{
  "n_layer": 13,
  "d_model": 256,
  "n_experts": 64,
  "experts_per_token": 3,
  "d_expert": 80,
  "d_shared_expert": 192,
  "activation": "tanh_gelu",
  "moe_layers": [0, 1, 2, 3, 4, 5, 6, 7, 8, 9, 10, 11, 12],
  "router_score": "sigmoid",
  "normalize_top_k": true,
  "routed_scale": 1.73,
  "balance_loss": 0.00228,
  "balance_bias": false,
  "n_groups": 8,
  "groups_per_token": 4,
  "init_std_router": 0.00833,
  "lr_router": 0.000562,
  "n_head": 8,
  "n_kv_head": 8,
  "head_dim": 64,
  "vocab_size": 16384,
  "norm": "layernorm",
  "norm_place": "pre",
  "norm_eps": 1e-06,
  "positions": "learned",
  "qk_norm": false,
  "attn_scale": 0.125,
  "tie_embeddings": true,
  "parallel_block": false,
  "init": "trunc",
  "init_std_qkv": 0.0504,
  "init_std_o": 0.00699,
  "init_std_up": 0.0504,
  "init_std_down": 0.00494,
  "optimizer": "adamw",
  "lr": 0.0011,
  "beta1": 0.9,
  "beta2": 0.95,
  "weight_decay": 0.15,
  "lr_head": 0.0108,
  "grad_clip": 1.0,
  "warmup_steps": 352,
  "schedule": "wsd",
  "decay_fraction": 0.833,
  "decay_shape": "cos",
  "final_lr_fraction": 0.02,
  "batch_tokens": [32768, 65536],
  "seq_len": 768,
  "doc_mask": true,
  "train_tokens": 295500000,
  "steps": 6493,
  "dataset": "wikipedia_en"
}
Below are experts of layer 5 (counted from 0) of a mixture-of-experts language model. Rows are named up (a neuron's input weights, with its number), down (a neuron's output weights, with its number) and show model dimensions 0-255. Each number is 128 + 24 x the weight over its row's rms, rounded and kept within 0 to 255. Numbers have three digits each.
Before each expert's rows: "comes before" lists some tokens at least twice as common just after its tokens as in all text. This comes from a sample of Wikipedia text that the model never trained on. Tokens count by the router's weight.

# expert 48
comes before: ":", " ", " (", "5", "3", "4"
up0:091106169146117117095121102136094134083146114123142109109141122100122138121139091120069129122128125155059151141094096101170140146130146114129106134094125095073158102130120114149150172110143142132143146089135141119123142128114147129143130139131131097140130095125157126116121145138116109130123113109099153128190130156136099103152174158160146130122104165168109111141139087130185156098125107113112133132135112111163075122146145130134180110109163105120147146122125110104114110126114091142161149166088167147159125127146091140101124087132128130138076129131110127131113160128128140120125086127129168144116084140120083152107161138111124163121080124127169144179160109131102131108129160150133111155157130094122157056128182137117113086121121076130156138132126111130086129127094135
down0:099114105110132144136129147143132103153115167106171153105108093094150125164109109091137134132123162111138115129182117160168106128130160133127109139155149097102148111150125147128134099118131119183134119115138161120131087147097125111164096106097160128142162100126128103100153198162131110117142133146117099183164146119147137110156126118171126123134135111099143082077093137155131085111099105137121145143094116132126142111144082091126138112111140120123142123115138140157164121170106176114123104128101153096136095198118098139143113111152097107148138166109125136204125116152113129142099128154150134112143107157108103135125107145122091139133114171146122109108145119130184169136143110152147121147126070116116135117109140141110095113067156103140113098099120146130120152086162121

# expert 8
comes before: "0", "9", "8", "5", " |", "7"
up1:120069089145088122115142143090186142123123163084201124121092134131158092127153125139135148110146135129119163147193129124149091138142080124149141114138148113155144141121145084128108130131115119117089148077119077121135178103094139066146146171087148120118138122107119117126122152129099121174112092104086120123122134156145100129118129136109133139150118162138156155123125114172165132123152150101123128116106105117165090136132079120120162119142118155093097130131125134101130122104119113149117138131152177154145129137110135095098103114123111119103134125110161093107121107165147109119121145132183146131150097106126113174158133160108112164122122151115160135123173117102123143172107127138138124099139082114136141104115151117117122130103120145146089151149186181107122169114120143
down1:107140087120103167140186093120169143115164129111091146133134108104152121144123108108105119114065106111147133097131117107129146171142149145125124143100125089148119114120132131160148140133146117137110093129143087167090167147191104123141127134134117133138146106184105127095082135148135114127117127135117138121179113136101123128150112145132144102120147145138128127108160150125111147109124113085136133109133082125103193139124149159133139113151136133164137098106143088160137144093128108099175150126126173141134159114098107127116131154128105117110085127139127072131138178111092125127172105152133128132141151142074148168107154161130140114113104133137168114131110095118091098135146171128091094133114145146144101119075126095160186138127127114107127153144109100127125180171096174

# expert 6
comes before: "1", "2", "3", "4", " |", "5"
up1:156171136100118144125143139133136131055108135111132142129146159140085132147133193119076133117135118175127145139171136134108120120162121144147112065130148102145138132151121127120131142100126118108168104140134133137126145111123193091108145168140152114124135095128146155106067174124160124133156106107107132123129104117144122131091137135125128140079124154116129130082142165106124178149110087099106129115150139138117106099115093151122058146118163176094111118104158129089186123116100103095090118162095077103151137136147132129134140105107121104150092145141088135126092077112134147128149128147142118149123105118157139145157090155121184148130137116165098142166094154116106118181109164114117110114167111121107154119126104130113146136126115097140131124122125133116129134126145153
down1:107103124112108099131105183149137166135130143120143082122128142122109110110152128131127135135135134093096144110109107120136137127144157096101147117114111101160121133101108121130155135123146131190125136171114174098119117113120098121134122099139116121134119146136162116133083150128126118134178126156085148119115157128139130150101122103112111107105141147127102090152170163140166130101118123086125135141145146124129147165116146137113090087139159106114104087164074174116137126159153148109148144115116083144166162082119094140091130144103154155161128130105136178181128121142119130135145154143084150162121129121164126157113091127119131164149147089110120112129138090084153081059161111144096112139131137148118083162093151149153144165125160155123138098189102169107109133106096118

# expert 4
comes before: " and", " which", " but", " the", " he", " including"
up0:129124121154134149136096103124136134125118113109139092104152080089157139134150097095137113128108108110152104133094115160125093132131138175153108102128123095109135145121139103119185159149111168109104128085151140127109161131121167169133131119120131105137162134130150102151138114150118126132104135104134146137177101144090168112100111096117131147119139121165106109105146105120145162149102152109094150140085108102114152114134138139099143133134142191153161130126179105138145141058176143136144124126129097100167102120118132175193164126091140126130125104149106133165141117169153104181143153149118134100145121114141105173136131088108142094106125125149086139143119110112117119126156145139122083114133127102132134042141133130067140127105156140131131108104171159119132136178128147
down0:158098072099131156132118109106141154160108136161107117103116116140131097101145094117105173104117138087104130132153137113123117107098157125125059134140122076143122088132121118153111115135125140122179145121126094096139129113131094150148108131112144152140127129156129078108146132134150119133141086110082149174126114151113118101129112139133146158130156120160161107166139111157139139133143125148131126123119146136116162116130113128144122106162137094130137136098123145161108146179121115113137170146100138083119110132132088130134116129111111111114160161071106110182152132119100162133112099122152151133152074119096132144088146116135080139097101127114088176168154155192128163141118125167112099137107126144121150169129128146140120094131141113126170176156108040142165134143145126

# expert 40
comes before: "1", "2", "3", " |", "4", "5"
up1:140109110098148171160120205092075136121129127144127135130154095127142136122139153125147118147127075176132141136122122135106143114079156157127117132098150101146164129134143185093115108151135130148118130134136096155154106148125152115091106139166125135109138142105158180076088152103091110139114140128099101110112089142135144142088153114147134141111158130146095136090136189114114163123136161130144118083159127106133090120137138181120128149092153144114128135105156076167124156164153148121121148133148110124110172108146100094126109170114123149125062129141123165120116145159158134129117158108127106112102114107145159145143136134128127132105127107103111090148120137161122131122144093118143118150137145108139153121104165096117167138136120142132130098084163158110060154163148151
down1:144115121120135113121085129131112129124136159121153115149150159125121109155103075128104155110139128113158142100131113116101138112119052132138116112134108143141071147150113098099164154106111163119154179110131159135088136115101139159093127126160102145142109136113107155107149172131122120099108146159131139112146117136109141154151093100100142167123126139141111139101127119162132125155150148135108127118123142113162146114146119131140159131117063169135129119134108121099108133140132124130157105158153066150104051121134187141157125104148128165176132123113140153102131131109130134125111158117073116136097106082156143152118132180129162156140151126115136108178129119115202127124092115096167136129123111172144123056104110142144126127089134157156117113091137136160091138098140111

# expert 36
comes before: " ", " and", " who", " New", " D", " M"
up0:105114116141112119100111107133100154143145148118116140170134096127190124125100089119132103133093113185091155153128140129160097118112157138165112140097123075122165113129150119110146122152131141117147112125118130158169150199108114152162087109126159116111139162126112126125104119113133138125075140104126136122115151167120137123170131142114120131118129100089125113105180132145125143142160121129123155134137095155160136104165127150097170102108147129143150145146117075120106148123140159158152141134114121147130180159130138115079134168126130170125105137103140126161126162112140120095147134116104131116128156091143132153114156124162076088098120150149161102143094156165079089118199149125091142136081161094132146148102156134087142105125109130129117125155178125134117110104084133
down0:103111176136139104145097075091113123143103151122147144152126170147098106164115113115100142154107124096155165112139159158108131109139098130090120135158134096165128077140116153110133174154144130103121113137101122134123135107144107098121126178135096131117165111078096089128122147135139119084140117124113167202145133162078141137157128103134123115179116084086134099074101127140137140142110137145099137172124129154112132112131154130099136099115116127130121096150107119112133098091098131146139108104131136121148098145120122120146140145191175133112090135168111140126118128100133132154150106166184116102094098116088158123152132095125109120174149143127126167150099167136094130084122166080113160133134134152136122118141143117104139124135084137159112180160140124145128123120129139

# expert 38
comes before: "s", "t", "S", "A", "B", "m"
up0:107109123142134109097158133136111124157161112139165073117101147161140116123118122147111112109131139119104135142132173128149106135140129141122180141096117142135140098123126104181125158113057161157093139165120106084141115128135135136108160151126149115136180148102078133117078155116097143087091113135128123142127140132145125125182102157125129162105116106136093146154121085136147098123129084143141150112107109114159156108138087115117151138132131121117168121133159112128136127151130112144122131120106164192149162166081094086116181122114133097101115152129173092110112157082116148110113139136155104112159098117127111159093091111157110087133125124099120131189117137140123135168156149106107070108117149140110115184130153141104154118109144114094147095142124117158127120129127098
down0:132136149141177141133139122177120111061119112156066125120153160117149131109141138120128097108130097142137119116117079157121115106147132152176114127153109159128156178151101155131134128099140068131123116114099163140119142130116135095141173131167137155120118109129164135119149127170133153111142089104156146127123128096143158080098163091115138152117139162156138153110130109156148177120093108113159082111120117154067116139113106146125102073104109135133126157166087123129115131109146132111141093135140096146079127106162110133112099193101111113155144131111094179108119116119144136093116161119096105146146180121144119117170116148134146156152134107116130161134117109107114155099151095103128184114139140093110154138144138141146160108141129097126113136138108126123086097127119106

# expert 7
comes before: " |", " ", "0", "1", "3", "2"
up0:081141075139122128110096105126116126165160136110096131140148149084148104102105108123164121156095134137125135096099108120157152110125158152123134142136107159125139136114108152114091082090110132116091133111120072145158117176111078126127116127106156116131121108135125130125147147114104155141135123093120107136143144123106147071148142143126137098149139117119151127154157119133130124133101156146149160226085135148136104152177113114106148126075141118145138161137152109119075135131109149139136165119133164128117150091098125099102108104128094160119117136131115155157169141140153143105124171113134143126180178161171124152120156131107147129098113126115105113094109166160104160159121074120127120105153188119180120135130120128107102140132121152118146168107122094164102128123103123
down0:139081127158142091136164117165115139180097109096122100127177141177111162143113105146147133122140133140170125099099128127107103134157158126117120116132181179112145146139127102142156089131167143111127119128143168117125139117141128099098157094150167113131117135139072185135153104105138118093115117111114132126120112091143175116155134108151165135149102145115115122124088123153111087082145158089135126088123092142168101166135152108145143128124122140119142163151132117148141090115117143147108137109090113121093095122100109110132140167101074081125129151134135121128127113085163122117127153148104144162127088160141101105111130157146128105118174104112127131147141111138152179085155139091174147116150126103110112169146128118145070132145120100124080099129130150119139130145101091

# expert 0
comes before: " of", ".", ",", " in", " to", " and"
up1:151147098155112099142127118110141120122082114118139118088138132134093130142129142146130144085076124113153185124123093110086147107119148139122127119104164096129105153134139129109118181077130160136106091144139136121162126131109074152159127145075152141110121091150100109133112114140137119150124136115126143092136092117150138151128126147116137104111132119108126134149125161171163147138125144120109091136165088082112173122136117200086160088168135119124142137164098165131126110135082113104136141141123121151126135091102124158115129109107122139152105130107147070122102174151162106102100130111150096143140109146135161143119132167082082162157080123093111139152081147163147143164107134139145135085131113101153168132158111120138121123134142120139119150131170076158156147158136140
down1:127155104118158136132154118089111110100116133128164148103138117129105145136167095096111123124093118153161150114136103112097109146122132094147114134154121135174158108171125145114061112163122113112125104139125120126125127117108141156098114092117138128096114177135121144126163163122125107141101112169116184134135156107147114124129132153138137142131147118139143110118090125147101103159140162112120146094142117121112122102136119147139114148149121129147078096128188156158095147105079101101132132112107171107132129157154118116133117159117102130145104132102146132168184150138088147098119153124177178140136158161131149100100142137124110180090084137138137158079126114160139151082146130147127154091136149164152107069142082090127095089159087162128137133083135094113155101128115131

# expert 24
comes before: ",", " |", " (", " and", "'", ";"
up0:116132169139130137131134107148161124158127121112144139161141120130171189134120072130133088128156113156122077153106180136096103092138180127084105124109104129137081113153165176130152163141137089131102110114138100148143129164181112138134117164132135100114104150110133127111088188127103147084155101142159155113093117144126148129104129127085111139084119116122119089134159135141153131125088194137131150104119098125106121115134162109142122105120128165122149104150108145138120133120144124119148114100140098136155126143122119106167156180136143078139111116108135112132115101130123135141138146189134112135113116087098128142149145125109116134155141127128140133163131134191124113146119133168116150149076179124141129126125131170086167100155129122096084135114112096122136132131088172
down0:166105143127129153112152109117127149157095126139172148125128133115140142106134142114093118138136121139117132118107091144157149157123146173149103114109144135117138111130120107134103128125110071124097127126137123115093160095138098153159130138127096158102148144123143181146132139094134126096174116130136109122127098133135079133149105156179131123100113108119126075151143139123174119094103119077093077108089101104104151110124119110112138146136147135131177168093152163116131107119132164138145125128156095193130125186123127119154136092123128131151110118159103152142133168119116107153148131147175130172121110090125098087153156156115095164141056111106123144122106149159112122115123118142133150128185107068125182122166061172119131122143149117155128127130153132137108148132129116

# expert 44
comes before: " of", ",", " (", " and", " in", "\""
up0:165128113136088139128123097130103144131123131116143108136192165101127110157151140141119124119117117146102100113102113142109128102130097110155124084115108122181133126135106162129108143101125125161107117146146121104157101159118112130148093107119142156081148105162119162120117140115078099140124143120137086188103126166109137127084154104097158163095106151124121143107137126149139108092080130101122107097094073143155129135145125164129143128073120100140155120168127150124123182152129103133187155140132084151116161139103154109159176104135127159148123107153138120109102148112127073083125160128123137118147121107076138124109152148159079087158129139134153121124134115149140121145128125101165131161119155104112118124092133178116143114167153079123104095131128089112154142173128127
down0:146138116166094123148124105133124137140086122150124154155151111087134115146160087106144140130156152099152101091104139119153140124142136115128148111116086130180126128081135130136129126144200152113166123111131120125145133149062121159129130159135159138146103113143115146120133112132141127129117119145159116122127149127147122097063126123074156159088139136151099151100138101176098176152102131133157113096142121135133074131124164156134138146106113150127165134104103143137148171141127133162139131090147060142107158092073129101148130115155130125142116124154123105100135100152111072141142143113058143103083119144120104130122166149111115122204168119091148121139115133132158112123124165128142109159090097096125139139143147129133143121091098132115095152123129142113095112155161128

# expert 5
comes before: "0", "9", ",", "1", "8", "2"
up0:126109152155128115114097109137146102115136165171104145129139134136124149130121137118153119135156121161117127135100109147118131117120099122116159115143152108124122141151084153111146175129122095100086202127152146121142170141193156085128187126104115159118104095078145071119123150149131116160120121128161136097124114115142119119110129114114123135120057118149105125122162131101131123082132095131111145122118125103112160120180127130116165095139123116093104162073148126148134086103085098126123129138107130129104114101093153128125150158163118119164184109069147135140154142131110115112102143168108108155090164086115138100172112140124155130157145136177113129098113122135094130144109104116116108162123108130119140080131081132112131117180156102143120100141109112146161123099151150
down0:141136123130104090136104178122109143158127159065126119197148150131129129124164129137139117132157105123117144090174123122131150137137113062130141128140083159158107179136114115090161146128081121104096133092119150135123141112132107157117141119144093093163127168181131201126103122119128122086163113135159130082136110116143111155109058106116140134146143126138139106114092109128131093088110103149108124126160126135132134134169085132137144187139139124103136133132100130149141149148138090139150111132193093142103101141185153125153111166130166129129152115135107122117145120088115093138087163131158160127121098114141140127106151120113121131147094113158125127116112143127130118151103122105148128135131178111090135169126098146125109129155163116111127117084117085125102143128111143

# expert 30
comes before: ",", ".", " of", " and", " in", " were"
up1:106137140112123108144129122162071145142163124155170119162156110100147146128102146118111107102123109122163117111125070101082125143098168117099109117120164139158129158140127157097088134072169109103142121089129145148143128128103121167144181112165139117153161141119160161095112133095130106135135156135135136169170154114135098089110101153144107095133103145091108162124103179128099118129108125096129124111107118153086131136118054149135100168103120138144125141168142115118161153122082151092146107156127090131130155105142137127148117110113106101147100128119160148146105093151145117122052085158153127189139105119151171108118147125119147157095130132170139108099109110119127120136171096128131108138145126122117136118108134098121105149131142141150117154112126137131144170096144124
down1:116122134104091149130093151194121104067122165136142153133180115124151113186126095140117114153184107120157073132130126114115133048151107113065135120153071159149139143104114090128157094111101133123164183155176120100119161116118098141130128127129159139169141102129110128128069140172127118149126130125112114122142109117109098138155126141177125106154137092161114123112158158138144132147134140147097099171157152112135111152127121146117114134105155137104158155105109148084123123143130135120093132111141122168110140133118145153125135135101124078127142113111122130124139130120134123147072101094139116076112158112155110152084076125150137137128123150108112122141128132149113118130142131150154091110118109132129156132115153136141123149165145092130136153145126161115132117067144090

# expert 25
comes before: " ", "\n", " |", " —", " —;", " %"
up0:102085121139104139154121136126154099094129118127088134136128168177080128117066165084148120095094130156141170147151106151135124123111143136150163131140139133133149141107132181140119146126142163134109132097099097129138105127155133145160135144123123102109106134140146102076117117110136142135141135120119141136124143154125130131126194121106128116098145139097136098122129106140132160095138107088113178126154135163108102104113132076125111099162116105155084177096117087123157070130134132100150081133108107141155147127109149133127178189122155150132112134130102180125107184138139113094112168115116103153104151130125078127144126103101122124154123144198111115107120137115111137092143103152126118161133158104125147093139079118158165137096124135137144087168124116134130149112123162
down0:130149103156077129128112124087113096161152098102098105177139120126096140135185073111112102151094187106150119138108141089136092079115143097113169105134142143157135108122139156131137168162105133122139095137142096125114145102130111157099097176084122122108157131157111159132109139110135137113131161156116182161113088124116134136089171098116146121148148128147156120105158112138126135112102161103140097114170124131137091093132152156114114127131167098110126115159131121136122146125154164073118099146070105110145114140103117115113132164136110160112127135161146154160139117134104178113114178166167100096154100145138167166102133098119131164129115116123114175106150132108142112126093145147152119180133127136091139096118149121138114130150138107135136099138132134139120127095158126

# expert 18
comes before: "9", "0", " |", "8", "7", "6"
up0:078086122145109089097123194115140152092111132100154116143167160119175130163128169085105115098120132173112151185147153116109105097099095115128118139092141079132157153165101091128097128141167147133121119120153127092154170117128158147121174134143131127115107103084146164125149156131127123118121098091149147112108124170138105111136154139119123134104109148111103110121138147151142169122125066130076120150153146135138170131150133146172133111134130141156107143090130127108108121126100073163098101148114120145117130159104163109144147151130136149091151132130119145135124158065137157102120130123139120152141144093100126129130129114163098100115130139174135161162085118141087062155098103144126128144141137119118145105113131161141134111124091153115120148154136136159145124143158132
down0:144141122057116103128136156101116113188123086157125136135130158134121102122134146111124144117158109142092112122122130157145163158144125105120114098099067151088124146117155135126139072119100143117144135137113097146141079118100106127117074170103101133091142139178153114119108137143168127140141080099120086123107109124180145149113162139135144162104131165140134098148107117088132154094139130130145140127146166148129146141106152115071144091121146141132131123136115112146137136138195119135142115156168127149132144110135142108132115121118128154113106131144068134152149098103095152122125095097127154119156109117148142132168146117116121146122079124083141120152133189092124087157093184128139081135136145140144147133153174111110140148174123101115108121174125110122108121163158135

# expert 52
comes before: " |", "0", "9", "1", "2", "8"
up0:106123102164105106166135132139134136162149101155141129129146146116107062129105129151143122114097131113094146130125097122120094075148114132156160130109091094133125146108122097172080172138102143163072156136125145080157136121156122181115139113100151144154140127140109142121136171119151137116113143126142172148111143146141103127104085107108135137133117130127099177150167105090111129108108074109108154109121103109158144086175080148139150138120134108089122140111180103127109127180115123155107111155122134116121167143092136123137110081158099150140149148112160140085188143095135131114084093109112124138093141106138113113102154140119137111117172146156111082166103101113151124121139143106156108159112116126107111127102147176108095118125147152108129113125141150130152141112163112
down0:113115142138101147108143095136108168134134165117128194101139119078166137119169123182137143097137155099157104141114097133136133117118168144115103127119116160120118176125142146180100116116137111099183086159156147147132132118158091124132080143064122154110073112148157152094135145125146116116170139127055121130096120102122163115101098122133114138116117128128113113110113171132107135138143122083130126151143163127120129134109162103131148145094089147133163111146096152121121156136151101124119101143132096146078150095139118131114094145116144135135114142159115121113098132116119096164155139132107087073112125121138150143113156080126178108116155155151168102112116109112139143136097166146136137158158117137138149131138147117138114104070126159126140172171097095115132128150100137

# expert 58
comes before: ",", " States", ".", " York", " and", " City"
up0:104136138162133076115136179128110119093162157158130175137102128124109133140140095101093120086142132097107143142132120130156151133127138120158068123128109135131119124133108110138116100191164166164186134157137089104147110157090152095139116148131118162139135090111082148155134136159114132126100093095107131112124139152143078123171154134156145151133149167089099131099136162140149143114165101176126148130141132129139124124112112133131124132166142153140078137153137106099104131112135137107128154156121115087088122144127121158119119053119170129127122128099101116112166142111143115101134113116129109125084102073129181155144117105174113116093144123124129119123180163114136103085126092145172151113158164119113134148135127146115131123119135155088185144142124109125134106117151124
down0:121095118156131136127162156131111132131119137168150113068156123126104125153172142125118166083153140101150137127108118098103165129135093140140102140124103116093157113125144119185169119143125136106137138122136109149131114160094172132136114130134133152125110194090115134149144122186134138126146103118160094109130118078144068156098173111107156122096140173103148135153114125125104106157132128129142114106103117089149104063141118149166086131147141115145130146119135119162088127122138123141120155114120095114086111116124081095117137146118070152151060116155128127107131132132137129116112119098107126137156156142136130154110161149112146109153134154152117130132103089141158107125093126097176136094112098161140150142103173130186098174091133133107095140121158126112152133132168113